Experts of a small language model.
Size: 9 layers, width 96, vocabulary 16384, 17.8M parameters.
Training: 357M tokens, 6082 steps.
Below are experts of layer 4 (counted from 0) of a mixture-of-experts language model. Rows are named router (the router's row for the expert), gate (a neuron's input weights, with its number), up (a neuron's input weights, with its number) and show model dimensions 0-95. Each number is 128 + 24 x the weight over its row's rms, rounded and kept within 0 to 255.
After each expert's rows: a language model's description of what the expert responds to. This comes from a sample of Wikipedia text that the model never trained on.

# expert 5
router [153 136 155  99 142 140 117 135 154 134 133 120  97 135 174 151  95 119 116 114 135 112 138 187 102 122 183 160 175 138 101 109 140 177 129 130 126  79 121 108 129 113 159  94 126 123 123 133 147 118 105  88 123 130 131 146 151 128 110 119 116 149 151 170 113 144 109 113 113 143 171 147 155 136 190 135  82 124 107 104 124 173 104 104 121 133 101 151 140  88 140 137 115 150 129  91]
gate0 [ 75 155 132 126 121 144 161 111 129 195 117 142 112 126 123 140 129 149 129 122 134 161 165 109 131 105 116 132 122 120 110 121 143 111 120 105 114 107 195 148 155 149 122 112 124 157 144 110  74 111 129 147 161 125 163 121 109 167  98 154 128  88 137  91 169 117 151 118 124 163 135  76 124 143  88 136  89  99 143 124 159 141 133 146 167 148 118 108 102 160 140 117 164 134 109 121]
up0 [128 135 159 102 126 127  91 137 150 166 128 143 126 104 152 118 138  81 122 114 135 160 100 160 139 116 151 171 153 120 138 159 124 150 109 129 145 155 139 148 120  81 153 128  98 155 148 125 157 126 121  76 100 137 147 150 159 150 153 124 141 126 168 166 129 146 111 165 119  95 138 150 121 191 172 122  96 150 169 112 121 150 139 148 117 101 127 164 143  89 118 141 100 146 164 125]
gate1 [110 130 146 152  80 107 118 146 130 121 135 156 125  98  96 123 154 136  87 112 100 148 120 115 140  52 124  69 135  79 119 109 116 142 137 134  89  98 160  88 130 131 153 133 142 123  92 114 104 126  94 116 115 140 142 123 101  97  86 107 101 129 141 146 134 133 106 123 106 133 112 151 146 142 138 161 127 118 112 117 101 132 137 122 124  58 139 100 105 121 114  81  90 130 108  98]
up1 [129 108 131 100 166  83  76 116 123  99 183  69 118 135 126 144 146 118 120 137  85 147 145 111 167 135  87 179 142 114 106 172 139 152  87 140 103  85 146 157 110 148 168 128 164 123 139 151 117 138 116 149 115 153 158 129 140 125 107 101 128 121 157  80 116 133 130 104 132 122 121 119 162 141 136 162 125 118 147 113 112 160 131 124 174  98 114 121 131 151 130 103 134 143 109 123]
What it handles: Short lowercase word-start pieces and the middle pieces after them in common words, such as sh, b, sp, livel-ih-ood, coff-ee.

# expert 58
router [154 114 129 108 130 135  94 139 182 137 117 140 100 101 126 113 133 133  84 178 126 144 107 103 157 151 114 131  88 116 169  95  99 141  92 162 108 164 127 167 130 134 150 182 116 106 148 126 121 145 153 133 140 128 127 123 104 175 150 123 138 117  63  98 165 101 128 119 149 122 156 152 101 103 140 134 144 133 150 158 160 118 173 129 103 121 112 165 139 119 162 138 152 134 125 126]
gate0 [141 118 195 179 144  97 128 115 131 118 136 139 120  96 169 146 135 109 148 151  99  89 109 182 106 105  96 138 129 155 176 148 129 161 121 137 128  97 137 130 130 122 133 134 121 201 112 129 130 144 148 107 122 144 119 132 142 117 135  75 106  96 119 158 116 112 125 141  95  77 163 123 156 134 112 133 147  98 154 158 132  90 133 141 114 121 130 119 128 159 153 169 135 115 113 110]
up0 [145 147 113 135 142 149 170  87  90 125 141 137 155 116 168 109 113 109 115 152  95 147 145 134 121 138  86  80 152 161 127 164 120 161 168 129 124 147 104 105 150 128 153 123 126 137 117 110 114 128 124 117 107 183 147 155 131 136 164 130 112 137 155 127 102 139 102 115 140 173 151 148 185 161 129  87 140  86 147 125 110 135 125 151 133 138 145  92  71 136 120 106 158 124 150  93]
gate1 [144 127 110 136 128  81 133  61 131 138 148 139 160 144 144 164 104 122 141 171 113 151 132 146 151  87  83 137 133 104 149 135  90 105 138 142 112 111  93 108 112 115  99 129 126 138 132 144 106 112 110 173 134 124 137 147 137 106 145 163 142 140 109 138 116 125 162 150 137 165 102 140 131 157  99 122 104 127 171 137 112 134 156  94 110 147 136 109 167  88  67  84 119 128  90 156]
up1 [118 144 158 135 157 100 109 102 107 108 109  88  97 113 119  98 108 154 125 163 114 102 120 106  99 116 124 162 142 156  93 126 165 109 112 148 171 165 132 143 114 105 104 127  98 112  83 115 109 139 152  88 131 122 129 135 141 130 124 121 106 122 155 151 124 133  73  76 106 108 137 127 139 150 104 111 126  86 110 168 106 108  56 139 149 127 135 153 113 154 125 144  87 117 143 153]
What it handles: Infobox field labels and their colons, such as Coordinates:, Died:, Closed:, Released:, ISBN, and the value that follows.

# expert 42
router [ 76 129 133 155 138 185 178 125 127 127 147 125 128 136 100 133 130 137 115 152 111 117 132 138  86 115 106 124 106 165 139 118 115 105 128 143 132 117 150 165 123 194 108 122  72 128 157 112 109 118 128 137 142 112 128 143 143 132  56 150 126  67 139  96 134  80 127 119 140 152 129 106 118 156 128 154 155 109 147 134 158 165 144 110 139 108 166 118 106 144 139 120 158 123  97 100]
gate0 [141  91 138 140 173 124 148 123 121 134  84 123  94 126 140 127  69 150 112 104 118 111 107 126 128  93 150 118 151  92 133 168 136 129 133 118 145 113 121 115  97 124 111 134 107  64 148 149  69 161  99 150 146 108 100 129 117 146 143 112 165 120 156  97 122 104 123 164 116 153 111 131  90 143 106 160 130 160 130 169 117 118 119 144 112  99 123 143 139 120 149 194 131 126 167 109]
up0 [135 164 117 127 111 127 114 140 114 118  90 135  94 119 124 175 125 114 116 101 165 116 152 156 113 145 103 101 135 101 112 179 118 115  98 117 129 103 146 162 158 177 133 189 110 139 116 106 113 105 157  99 110 122 120 104 152 167 120 114 109 143 196 114 109 132 139  94 145 103 173  91  87 122 132 128 112 113 126 128 113 155 140 136 127 150 118 105 160 128 183 159 131 130 125 148]
gate1 [139 128 127 104 125 126  84 125 138 125 166 111 157 127 120 136 141 146 118 128  91 110 134 118 130 135 121 143  77 115 113  99 122  96 151 122 150  93 171 164 123  98  73 114 113  86 176 130 110 176 123 129 121 137 133  96 147 114  86 136 106 133 117 100 126 134 125 128 101 121 149 131  91 117 107 197 170  97 132 123 169  86 136 136 150  89 165 132 127 109 153 127  99 105 107 145]
up1 [183 132 112  68 155 145 136  90  75 150 138 130 132 136 122 131 103  85  98 121 125 147 130  98 138 143  93 105 116 152 165 106 125 132 153 121 110 166 107 138 106 113 101 105 138 106 117 107 110 137 116 178 141 122 122 137 118 148 133 109 177 118  98 142 127 148 149  82 123  76  99 120  82 178 133 111 143 170 120 142 160 105 132 131 126 155 106 130 143  93 132 138 105 141 137 118]
What it handles: Later words of institution and place names, such as University, City, United States, Valley, Park, Museum.

# expert 49
router [121 121 159 110  99 106 130 115 103 136 143 138  82 163 124 135 121 136 159 165 156 135 145 129  93 163 118 148 127 141 145 134 187  86 121 149  80 166 132 116 135 168  92 122  84 138 137 168 109 138  97 125 175 139 150 141 145 140 121 153 130 131 129 100 140  93 135  99 130 128 136 105 144  87 117 134 140 112  91  79 172 135  97 160 112 150 164  92 123 162 142 122 144 127 131 116]
gate0 [140 122 134 152 128 135  86  81 143 113 145 204 134 141 125 141 158  89 169 163 124 147 138 134 165 134 146 183 109 146 145 150 141 127 119 116  89 114 129 136 116 134 130 116 110 167 107 105 135 128 134  86 119 151 110 142 143 130 150  91  97 151  96 143 110 103 129 133 170  83 171 120 171  92 135 156 104 118 142 117 128 153 155 123 112 120 135 101  89 121 152 121  83 128 126 127]
up0 [129 108 137 140 105 114 126 165 135  99 157  92  77 114  73 123  97 109 113 149 151 128 182 106 146 101 113 135 126 126 129 120  99 112 139 114 121 111 133 137  97  70 101 114  85  94 141 114 119 144 121 163 134  75 141 161 159 136 103 112 127 105 119 123 141 140 126 159 110 118 133 141 142  92 151 119 149 104 123 129 138 140 138 151 148 121  65 156 141 134 104 170 170 102  92 138]
gate1 [120 114 142 146 120  80 156 139  92 142 137 132 120 143  99 151 165  91 127 165 137 118 104 179 114 108 128 163 116 155 141 126  92 116 137 105 110 132 102 119  86 164 111 146  97 154 137 106 124 107  97 126 127 124  93 128 142 135 126 156 125 113  81 125 133 104 137 175 151 121 123 107  96 121 134 174 170 134 198 119 126 160 193 134 135 125 104 128 121 143 129 138 141 127 114 174]
up1 [161 124 113 124 159 139 108 115 142  99 114 135 152 111 144 121 126 155 114  99 119 118 166  44 141  95 100 124 118 102 175 121 129 151 123 125 103 108 166 116 141 109 108 127  83 104 134 158 206 109 128  89 138 137  94 133 120 132 116 116 145 107 117 147 145 136 147 134 110 130 103 106 143  84 144 103 136  71 144 130 125 147 131 133 141 131 110 140  97 109 113  86 148 125 158  94]
What it handles: Capital letters or first pieces beginning proper names and designations after The or No., such as B, McG, Fitz, the 84 in No. 84.

# expert 43
router [152 135 118  97  83 141 123 137 102 145 137 141 119 131 123 127 138 150 150  92  89 115 114 142 149 141 132 133 128 111 142 113 131 143 104 124 122 154  64 133 140  76 140 142 132 110  66 125 161 144 106  89 112 128 150 110 134 135 122 134 111 117 184 111 108 149 123 200 127 145 120 153 159  98 186 108 141 134 146 143  97 133 104 132 116 147 144 151 142 125  72 127 173 156 143 140]
gate0 [140 128 119 135 142 144 125 134 111 195 149 151 157 162 158 103 131 108 145 144 136  99 147 110 194 125 155 128 146 101 150 104 155 147 135 124 126 150 124  98 130 117 140 123 119  93 121 128 118 128 141  88 122 105 129 126  87 175 107 146 201 133 153 113 135 129 144 127 119 128  93 139 135  95 111 162 115 131 159 153 168  85 141 193 125 138 150 111 106 113 110 113  97 119 151 135]
up0 [137 114  94 140 108 139 127 124 163 114 174 158 118  74 184 135 101  94 137 151 147 123 135 141 102 184 133 147 192 157 113 136 143 127  72 121 108 162  77 158 158 109 167  95 113 180 127 120 143 134 109 128 108 123 136 110 138 138 142 129 124 133 153 125 143 140 180 101  97 125 110 144 136 104 124 144 144  98 123 149 125 154 113 152 128 130 142 138 120 124 144 129 113 171 133 127]
gate1 [145 164 144 118 158 132 147 151  98 144 102 109 150 112 164 169 178 136 149  80  96 117 109 149 142 108 122 121 154  93 106 125  88 161 164 120 100 108 111 126 178  80 112 106 119 117  96 168 140 137 137 107 130 134 121 101 153 126 117 150 105 120 125 145 139 167 139 123 141 137  90 118 123 148 115 116  86 130 168 166 107 110 124 114 118 107 130 117 116  80 165 113  85 130 121 157]
up1 [165 139 109 148 132 174 158 126 147 102 124 164 111 143 147 142 188 144 142 117  99 147 117 125 176 107 112 126 136 143 115 115  75 118 116 135 140 111 113 147 116 104 136 123 130 201 121 130 115 142 107 117 171 136 129 138  86 135 153 117 114 165  97 119 180 160 112 121 136  85 125 116 118 128 137 160 104 117 123 158 169 130 127 124 106 120 127  88  95 112 134 164 170  86 126 121]
What it handles: Short word-start pieces like o, n, le, s, and light verbs took, make, get, plus line breaks between table rows.

# expert 11
router [110 145 110 140 118 108 137 107 118 152 118 181 162 146 140 152 118 164 101 107  99 123 143 107 128  91 113 114 170 121 104 116 168 147 140 143  88 137 146 112 153 141 109  80 154 158  99 113 134 153 149 122 152 168 147 153 104 142 123 122 146 117 106 124 157 130 138 117 104 167 162 141 144 120  94 125 107 125 120  90 166 192 115 132 136 167 154  78 155 129 121 107 156 161 107 143]
gate0 [122 141 139  96 106 113 155 130 136 144 116 121 160 108 136 131 108 129 104 142 102 139 116 109 123  98 101 121 140 106 105 116 153 163 161 120 142 117 159  92  94 105  86 154  83 141 130 142 105 115 129 153 117 111 154 101 126  81 134 143 100 132 131 123 136 141 102 166 190 143  99 171 133 140 146  74 146 135 153 149 114 176 125 150 111  96 177 163 125 130  99 117  81  95 131 126]
up0 [168 110 124 133 117 143 106 139 133  84 125 102 105 134 164 112 101  93 106 136 112 142 132 146 123 137 159 131 108 166 143 139 117 123 125 101 133 159  73 142 151 122 151 159 158 133  90 119 132 140 168 116 121 112 103 130 120 139 143 109 173  99  78 108 101 141 160 131 119 168  91 125 141 126  95 133 126 169  86 122 137  91 137 157 101 128 123 133 138 118 122 148 180 190 101  95]
gate1 [109  88 131 129 119 130 110 114 112 115 131 113  88 128  93 115  60 147 117 100 116 131 115 126 172  71 102  94 150  54 102 138 129 107 133 141 114  95 151 150 112  88  93 122  98 149 115 105 145 109 139 125 138 123 115 141 111 126 121 108 130 127 120 127 110 122 121 129 145 104 134 197 154 123 165 141  90 131 125 107  94 148 107 124 117 120 119 181 117 120 126 139  83 132 113 159]
up1 [136  99 106 130 138 170 117 149  81 147 158 124 122 119  94 129 118 175  88  88 109 128 152  96 137 101 158 124 130  88  84  99 116  65 155 155 128 125 132 121 130 168 108 112 110 143 103 169 167 140 179 141 157 122 113 158  81 142 103 130 114 114 137 157 130 125 138 141 110 123 142 136 137  89 130 162  97 140 155  89 110 115  95  99 142 130 136 136 107 138 151 109 111 132 134 139]
What it handles: First letters or pieces of personal names, often after Directed by:, by or in result tables, such as S-ohn, McK-inley, Patrick.

# expert 55
router [140 154 151 142 106 102 127 162 141 149  92 118 113 108  96 151 151 128 109 119 143 103 129  85 131 145 141 104 106 120 159  68 138  98  87 126 150 128 136 167 131 160 174 144  92 121 143 156 133 115 125 114 149 155 107 143 113 175  85 115 141 134 101 100 163 135 169 161 159 139 111 127 115 109 117 134 165 114 112 108 109 131 167  92 138 119 133 164 121 111 169 176 119 113 103 108]
gate0 [141 128 155 160 155  81 142 131  98 167  90 114 115 150 125 111 158 153 132 124 191  78 151 143  90 160 107 151 101 122 117 114 118 111 118 110 136  70 124 128 110 167 136 103  96 148 132 102 177 144 154  90 110 143 108 132  84  85 128 133 128 131 121 128 130 107 128 102 155  90 138 165 127 156 108 168 150 115 138 127 148 110 137 114 124 124 128  86 148 118 145 152 117 117 151 141]
up0 [104 105 133 105 135 128 136 140 109 125 112 104 126 182 120 198 133 157 114 152 140 109 131 144 124 132 135 106 123 119  74 106 102 115 136  96 118 143 150 121  66 128 127 135 144 141 109 120 161 135 112 195 156 124 131 111 119 119 121 132 154 103 145 117 141  86 132 144 171  62 134 135 132 145 139 112 130 119 142 128 105  86 108 128 118 127 139 156 102 105 128 166 189  97 148 145]
gate1 [ 97 142 131 151 156 102 103  85 131  63 116 134 118 113 173 152 147 141 134 128 120 129 156 108 140 148 102 138 126 107 128 153 151 117 142 133 122 159 100 144 144  98 134 110 130 171 122 164 107 123 144 115 131 115 163 153 110 100 103 159 113 152 160 120 120 117 115 101 123 124 192 139 161 111  53 159 115 156 107 170 115 125 123 128 113 118 126 100 120 146 158 161 115 117 179 140]
up1 [129 188 154  93 135 126 142 116  69 140 122 174  85 156 135 130 119 125 158 108 121 131 110  94 175 177 162 142 176  95 133 115 126 136 125 135 128 122 115 130 121 104 137 119  96 170 130  90  91 162 149 130 167 126 120 106 134 153 163 126 142 111 127 138 114  90 124 109 140 131 143  84  87 144 111  90 164 152 136 114 163 136 106 141 118 136 109 107 104 109 119 156 122 135 137 101]
What it handles: Month names, day numbers and years in dates and office terms, such as January, 16 February, from 1898 until.

# expert 45
router [ 73 160 145 164  99 134 197 143 125 124 131 158 134 169 144  89 118 129  98 156 122 146 122 143 154 144 124 149 144 133 137 118 148 127 127 132 131 103 151 124 139 156 136 134  92 129 127 112 113 120 160 160 156 148 140 146 137 141  63 183 112  74 142 114 152  86 124 128 129 155  90 122 136 146 137 107 148 141 148 127 148 133  89 120 132 151 124 125 116 105 138  91 169 175 101 115]
gate0 [105 104 147 133 136 146 149  63  98  71 156 137 149 141 148 136 142 133 121 124 116 154 132 117  98 138  81 137 113 154 136 112 159 117 132  93 121 114 103 146 144 135  85  94 130 181  99 146 125 123 123 126 147 106  91 145 149 101  70 112 131 131  91 131 100  97 150 118 139 136  94 116 120  92 105 147 148 166  85  69 157 144 136 145 138 122 154 119 125 140 133 130 161 150 120 118]
up0 [131 101 150 100 116 124 121 172 151 184 120 135 117 104 131 121  61 152 145 131 123 103 147 127 149 108 109 154 125 176 167 183 141 133 137 122 103 131 153 126 136 101 120 133 160  63 119 113 126 121 160 112 109 151 141 123 111 133 168 121 144 143 118 137 103 131  99 139  76 117 102 168 128 168 114 129 134 139 120 168 136 138  94 129  99 125  96 116 106 177 152 128 137 116 134  95]
gate1 [ 98 109  90 102 120 139 109  95 126 131 143 155 166 126 145 149 108  65 154 120 131 154 132 114 136  99 100 199 126 151 146 132 135 107 121 138 141 127 126 111 131 123 159 128 132 110 122 109  69 142 125 151 109 122 140 162 127 170 159 102 116 133  96 189 116 179 132 156  90 105 150 112 120 149 127 117 113 136 139 116  93 109  78 139 126 119 129 121 139 125 161 112 112 175 152 121]
up1 [144 156 149 139 136 130  79  96 121  94 149 114 112 150 130 116 142 180 127 134 122  96 115 135 169 159 133 121 129 139 116 117 126 160 170 132  93 115 107 139 146 114 100 107 139 137 107 145 174 128 159 102 150 105 120  92 123  89 109 137 105 132 178 103 126  65 115  95 147 149  85 156 128  82 127 134 152 138 104 133 156 139 169 143 114 133 121 133 123 159 143 173 152  86 137 118]
What it handles: Opening capital or first piece of proper names after of, in, at, mostly places and institutions: San, Santa, Port, Z(abok), Educ(ation).

# expert 22
router [134 123 146 161 113 150 181 162 116 154 117  99 118 139  97  90 110 128 152 209 152 140 123 125 158 116 110 113 136  83 132 128 189 180 156 128 131 154 107 123 140 122 152 136 135 112 102 115 179 180 116 106 145 107 128 122 131 106  98 120 154 146 153 115 149 103 137 133 145 110 129 138  98 120 171 117 134 132 154 108 144 178 108 121 115 115  92 145 110 135 139 138 136 140 156 124]
gate0 [116 112 135 129 105 127 161 113 165 143  93 164 133 146 110  79 119 153 158 157 160  92 129 109 144 177 169 171  79 138 117 110 129 123 149 104 160 127 107 161 139  92 117 101 135 129 138 127  93 137 161 104 125 158 100 135 131 167  91 172 131 118 102 122 143 110 139 139  98 124  83 146 133 118 130 120 115  92 142 124 118 100 126 100 123 164 128 114 104 126  84 102 150 143 102 169]
up0 [138 116 116 142 184  93  89 114 118  50 128 104 119 108 136 153 145  93 128 124  76 146 127 127  98  73 106 128 149 112 125 157 141 124 106 148  98 138 154  98  99 121 147 161 119  83 138 141 157 104 120 124 145 154 154  85 106  96 142 111  95 121 137 124 127 134 108 135 140 185 153 154 149 126 118 124 143 134 113 153 117 140 136 143 140 109 135 134 148 146 174 171 116 102 121 115]
gate1 [122 151 101 173 144 135  86  82 134 130 142  96 111 134  95 149 125 117 112  92 127 151  88 124  93 137 115 165 133 120 116 143 145 152 157 136 145 140 161 121 154 132 103  98 130 132  93 110 115 106  93 173 174 121 116 106 145 112  98 126 131 152 112 110 132  81 119 138 113 120 117 132 143 119 127  91 164 107 165 166 159 121 125 158 122  73 108 132 137 146 186  87 126 155 144 139]
up1 [156 120 109 133 172  61 113 158 160 114 140 102 124 116 161 111 158 132 150  86 106 124 125 132 132 141 105 111 137 120 126 101 111 130 126 142 102 164 177 141 102 110 138 126 197 138 115 145 125 157 123 117 108 126 165 160 107 145 142 124 111 109 166 144 150 141  97 106 110 146 161 120 128 146 129 154 176 141 131 144 130 137 107 132 131 172 166 135 128 140 151 146 136  70 176 149]
What it handles: Word-initial Latinate stems awaiting a suffix, such as rel, arr, ind, ident, exp, in running prose (arriving, relocate) and in place names.

# expert 46
router [110 154 136 145 116 128 142 169 135 162 108 163 125 122 182 156 130 118 155  87 128 115 136 124 111  79 134 157 166 113 104 133 164 146 142 116  99 137 148 123 156 179 142  80 156 143 119 119 127 109 154 153 151 125 121  89 145 143 116 143 149 112 113 140 171 103 141 160 116 110 126  76 115  97 113 155 144 131 123 126 143 150  90 108 164 163 127  86 134  93 102 102 151 128 116 163]
gate0 [155 127 130 132 169 174  90 143 148 140  70 145 112 113 137 124 157  99  90  91 127 125 125 115 111 182 176 117 158  86  62 121 128 116 108 122 123 106  78 130 113 125 148 118 158 132 137 134 113  98 108 134 128 111 104 135 131 148 118 141 136 163 152 139 166 149 136 144 110 134 144 122 114 157 123 154 163 122 179 125 140 124 107 141 152 179 141 121 165 123 142 117 128 167 122 153]
up0 [157 127 154 114 143 144 109 131 117 146  95  85 117 120 152 112 146 127 142 114 141 111 129 127 121 159 166 127 122 116 119 102 107 111 105 118 178  99  67 120 171 166 148 150 169 136  79 126 155 104 168 146 123 108 122 108 103 125 115 167 126  85 132 123 159 108 142 115 140 139 135 130 129 161 127  98 120 181 133 147 142 139  95 128 139 124 147 119 169 113 110 138 174 123  57 139]
gate1 [156 159 127 143 124 118 139 142 126 140 127 130 123 140  97 168  88 161 114 133  97 120 134 138  58 142 133  80  88 112 119 167 138 138 139 113 135 121 161 143 139 118 106 126  84 142 110  90  76  88 131 178 159 149 145 127 150 162 118 157 100  88 139 141 146 108 129 147 133 146 128 118 132 101 132 120 137 131 166 147 115 126 169 135 130 112 115 120  65 130 125 107 116 126  87 168]
up1 [169 103 129 107 130 116 148 123 152 129 124 144 149 109 167 140 113 109  67 109 133 131 151  88 155 161  94 130 126 168  87  99 120  91 132 156 145 158  84  93 127 117 138 145 141 117 141 169  98 135 160  88 123 130 166 148 138 117 161  92 156 126 126 118 108 154 143 115 171  91 112 134  91 129 136 156 153 169 124 101 147 106 146 103 107 131 147 123 120 155 134 162 148 154 155 140]
What it handles: Capitalised opening pieces of given names and surnames (For-ster, In-gram, Mc, Wil, Dav) and full first names like Robert and Richard.

# expert 13
router [149 139 128 131 111 112 106 127 102 132 113 162 107 105 133 193 102 158 136 109 157  97 145 130 136 156 150 123 131  94 144 110 163  96 132 146 101  93 149 144 160 117 103 165 150 164 120 137 126 116  74 128 131  99 101 157  83 134 139 139 160 172 106  97 131 120 108 136 143  78 178 139 146 134 148 108 161 144  98 111 123 142 162 153 133 131 140 142 123 105 167 147 135  86 129 149]
gate0 [100 126 138 121 122 158 142 116 124 104 115 139 138 152 108 113 101 112 135 137 103 179 121 154  96 134 120 130  86 156 125 129 140 101  95 133 111 124 146 116 152 164 155 107 104 119 164 100 126 154 123 149 115  88 141 117 150 124 152 126 112 106 146 111  80 143 156 125 103 115 155 140 181 130 160 140 158 113 160 149 145 177  50 155  97 120 146 158 164  98 158 144 143 156 128 109]
up0 [119 111 123 148 161 132  98 124 127 114 154 109 139  83 147 125 137 143 114 123 135  98 100 122 121 110  97 153 121 115 142 137 102 154 156 145 170 165 104  92 122 132 107 128 146 136 159 154 101 130 141 107 118 148 137 158 157  64  91 107 117 127 129 179 135 127  88 103 109 140  81 134  90 122 118  93  96 104 113 168 113  94 140 104 147 120 137 100 107 173  84  99 113 139  91 120]
gate1 [143 149 147 144 128 166 108 154 128 129 164 109 156 123 127 130 126 144 128 116  99  86 144 204 124 150 116 108 116 158 168 137 143 163 148  98 114 147 109 103 172 130 137 117 132 144 123 101 169 144 117 121 108 115 157 164 149 122  86 141 117 137 141 107 136 148 133 105 124 128 125 114 108 122 115 110 140 136 150 131 133  73 155  70 105 129 163 140 158 164 134 109 136 158 147 199]
up1 [186 105  79 143 160 148 136 132 110 145 145 149 140 132 139 110  97 139  93 116 134 148 155 147 100 140  99 124 145 117 131 121 118 147  95 138 128 147 163 177 146 106 110 101  97 159 126  99 151 132 113  74 121 142 127 111  86 129 123 115 128 126 164 139 109 108 129 117 118 114 128 123 129 176 136 105 147 139 133 104  96 149 171 108 156  96 150 104 107 122 108 103  85  75 185 124]
What it handles: Digits and dash-joined numbers inside tables, sports records and year ranges, such as 1–0, –4, the 59 in (1959.

# expert 54
router [176 120 135 100  94 164 114 133  69 123  93 124 168 125 134 134 152 139 100 113 155 141 134 144 143 104 138 138 141 136 154 161  98 104 125  98 131 161 159 167 131  99 168 115 182 124 122  90 150 127 176 136 149 120 142 117 126 128 164 117 133 157 153 146 123 125 132 142  95 122 147 143 130 152 151  84  97 129 100 110 126 108  88  93 140 126  96 142 107 157 176 137 145  95 123 147]
gate0 [107  90 133 149 100 135  90 132 155 133 167 108 104 108 132 144 100  85 100 165 136 100 116 133 119 122 125 137 124 159 140 157 105 147 155 121  80 101 118 129 145 119 105 139 135 144 159 181 145 140  88 122 131 124 104 129 106 102 114 154 109 167 105 114 129 114  95 154 153 121 148 147 145 114  90 107  92  95 147 131  93 178 142 119 165 131 167 111 128 106 123 190 116 125  99 153]
up0 [159 164 102 138 130 124 137 115 128 113 121 129 127 154 148  97 147 147 180  98 148 112 107 131 117 131 131 130 128 120 107 114 192 125 110 173 148 127 132 103 118 143 105 119 105 102 133  84 112 114 154 112  94 114 161 159 139 127 141 116 153  97 131 167 123 158 147  95  94 130  80  99 129  95 175 146 144 129 103 124 177 103 128 133  73 127  89 131 150 119 132 122 187 134 133 100]
gate1 [125 161 150 132 147 140 128 120 119 159 160 139 135 143 152  56 166 134 114 138 103 138 142  96 137 144 134 124  83 141 112 169 118 155 123 119 176 132 132 120 151 107 129 103 124 155  96 121 119 137 142 154 137  65 109 102 122 174 110 141 124 129 134 132 116 160  84 186 142  98 149 134  98  95 119 118 110  86 127 125 138 146 134 149 111 116  88  89 143 135 150 177 127 123 161 134]
up1 [147 149 112 120 101 187 118 125 139 182 134 138 132 185 131  96 129  90 105 133 168 132 114 128 156 140 158 127 127 141 120 154 146 115 130 128 117 107 111 126 129  92 125  94 106 135 132 113 130 119 106 153 145  57 115 105 143 175 117 147 136 134 135 119 128 148  81 175 125 158 142 137  90  91 155 114 153 139 127 163 141  95 143 159 110 104  90  98 136 140 150 152 147 150 123 163]
What it handles: Pipe separators in Wikipedia tables, especially after numbers, plus modal verbs like would, could, can and infinitive to.

# expert 44
router [184 118  81  91 111 168 143 119 128 151 111 121  80 143 130 124 125  95 166 121 129 123 161 140 113 117 147 116 150 108 130 144  76 140 126 137 128 137 118 169 143  98 179 176 166 103 146 107 183 114 145 103 127 167 121 134  94 110 158 158 120 117 141 116 170 119 114 107 129 168 150 125 112 151 176 140 142 141 102 118 131 109 144 118 148 111 112 145 118 111 138 111 155  90 135 130]
gate0 [140 124 137 106 124 143 165 166  88 161  84 121  98 135 116 115 104  98 172 165 103 103 149 144 116 120 164  97 158 105 126 125  82 133 158 125 136 107  96 128 102  96 153 146 163 128 141 142 141 108 113 146 142 128 130 166 122  69 144 132 121 151 138 137 160 158  82 116 130 149 145 161 180 105 141 154 144 182 122 157 148 122 123 118 121 140 161 122 130 110 118 170 147 126 120 142]
up0 [125 134 147 108 103 135 117 110 131 140 142 126 127 110 106 114 138 103  56 118  63 164  49 141 125 149 112 131 141 132 130 106 125 148 123 144 180 125 110 134 114 127 109 118  96  92 181 152 127 109 112 106 110 127 122 144 142 129 128 123  93 101 157  99  94 137 130 134  82 156 141 128 143 130 147 143 122 139 153 158 103 132 140 133 147  80 141 121 152 133  68 146 133 138 121 169]
gate1 [150 128 148 133 142 123 144 118 124 114 108 146 151 140 159 129 141 131 121  82 136 125 113 106 129 157  70 132  64  94 142 119 128  99  88 111 138 103 139 135 135 164 154 158 118 109 107 112 149  90 147 105  96 139 117 139 117 148 136  97 145 166 151 144 104 152 154  77 114 121 139 108 133 159 156  87 167 101 105 106 157  80 139  76 130 123 119 136 122 109 176 151 119 112 101 127]
up1 [130  87 135 133  97 153 123 126 131 163 114 155 138 147 158 142 156 117 126 149 110 140 128 184  90 135 163 134 126 123 186 142  94 105 142 148 115  85 173 125 124 155 130 150 116  87 181 134 173 107 122  79 137 127 131 117 142 168 143 105 101  94 116 124  88 105 138 138  99 145 144 131 124  93 152 139 146 139 126 123 137 115 100  68 140 143 126 121 104 164  95 111 119 139 109 121]
What it handles: Pipe characters and |---| divider rows in wiki tables, especially the pipe that ends a row, plus semicolon-separated score values.

# expert 47
router [118 107 154 110  83 151 127 151 146 163 108 140 122 110 116 127 108 153 146 132 150 186 135 109  93  99 122  89 135  94 105  67 163 161 133 115 152 128  89 100 160 119 126 122 117  87 155 136 136 164 134 119 145 127 142 175 152 115 131 131 161 119  97 149 163 132  95 136 162 110  97 164 171 153 142 108 133  99 120 143 119 148 128 129 146 104 108 141  99 127 128 136  86 168 124 123]
gate0 [105 148 168 198 141 153 119  98 153 137 126 112 142 110 120  89  98 127 130 140 130 133 116 113  90 121  56 141 151 113 115 139 166 132 123 117 107 151 149 127 108 151 132 100 131 133 147 115  90  98 131 109 151 155 118 116 138 155  89  92 145 140 166  93 157 122 142 156 186 125 113 148 145 129  82  93  99 135 102 126 146 112 114 121 159 123 134 136 112 159  93 124 138 125 113 170]
up0 [129 157 143 110 111 103 172 154 123 150 119 157  98 107 112 142 140 149 148 130 106 134 141 106 112 139 129  99 116 131 124  91 123 107 152 128 184 128 132 148  99 106 162 139 157 117 137 107 161  95  88 154 148 158 130 120 133 108 184 137 126  88 161 128 143 138 131 144 127  58 135  97 125 147 139 140 100 144 188 148 150 169 137 133 132  82 154 120  81 101 151 112 128 113 136 126]
gate1 [139 149 175 164 117 138 155 164 116 127 131 130 102  40 165 136 107 108 122 151 152 154 166 153 138 107 154 149 139 151  77 112 126 121 141 123 162 144 121 139  89 139 140 114  91 108 117 114  81 148  98 101 143 138 150 132 110 118 105 165 112 149 126 112 130 113 146 168 131 101 122 118 153 146  92 127 134 135  95 143 129 171 154 156 136  99 136  97 131  99 163 118 128 118 101 125]
up1 [181 138 118 177  92 118 124 137 127 142 103 131 110  60 158 149 122  72 160 119 126 144 111 116 113 151 149 136 141 159 102 151 114 138 134 128 141 135 148 164 136 131 134 132 119  73 112 123  83 152 106 141 141 124 103 136 123 158  79 122 120 163 148  99  99 149 102 128 150 107 126 144 145 130  94 139 101  81  79 155 117 171 136 158 110 111 124 123 127 113 139 126 130 149 109 167]
What it handles: Word-start prefixes and the next piece of longer words, such as un, re, ex, inter, non-et-heless, d-iss-olved, plus Thai bytes.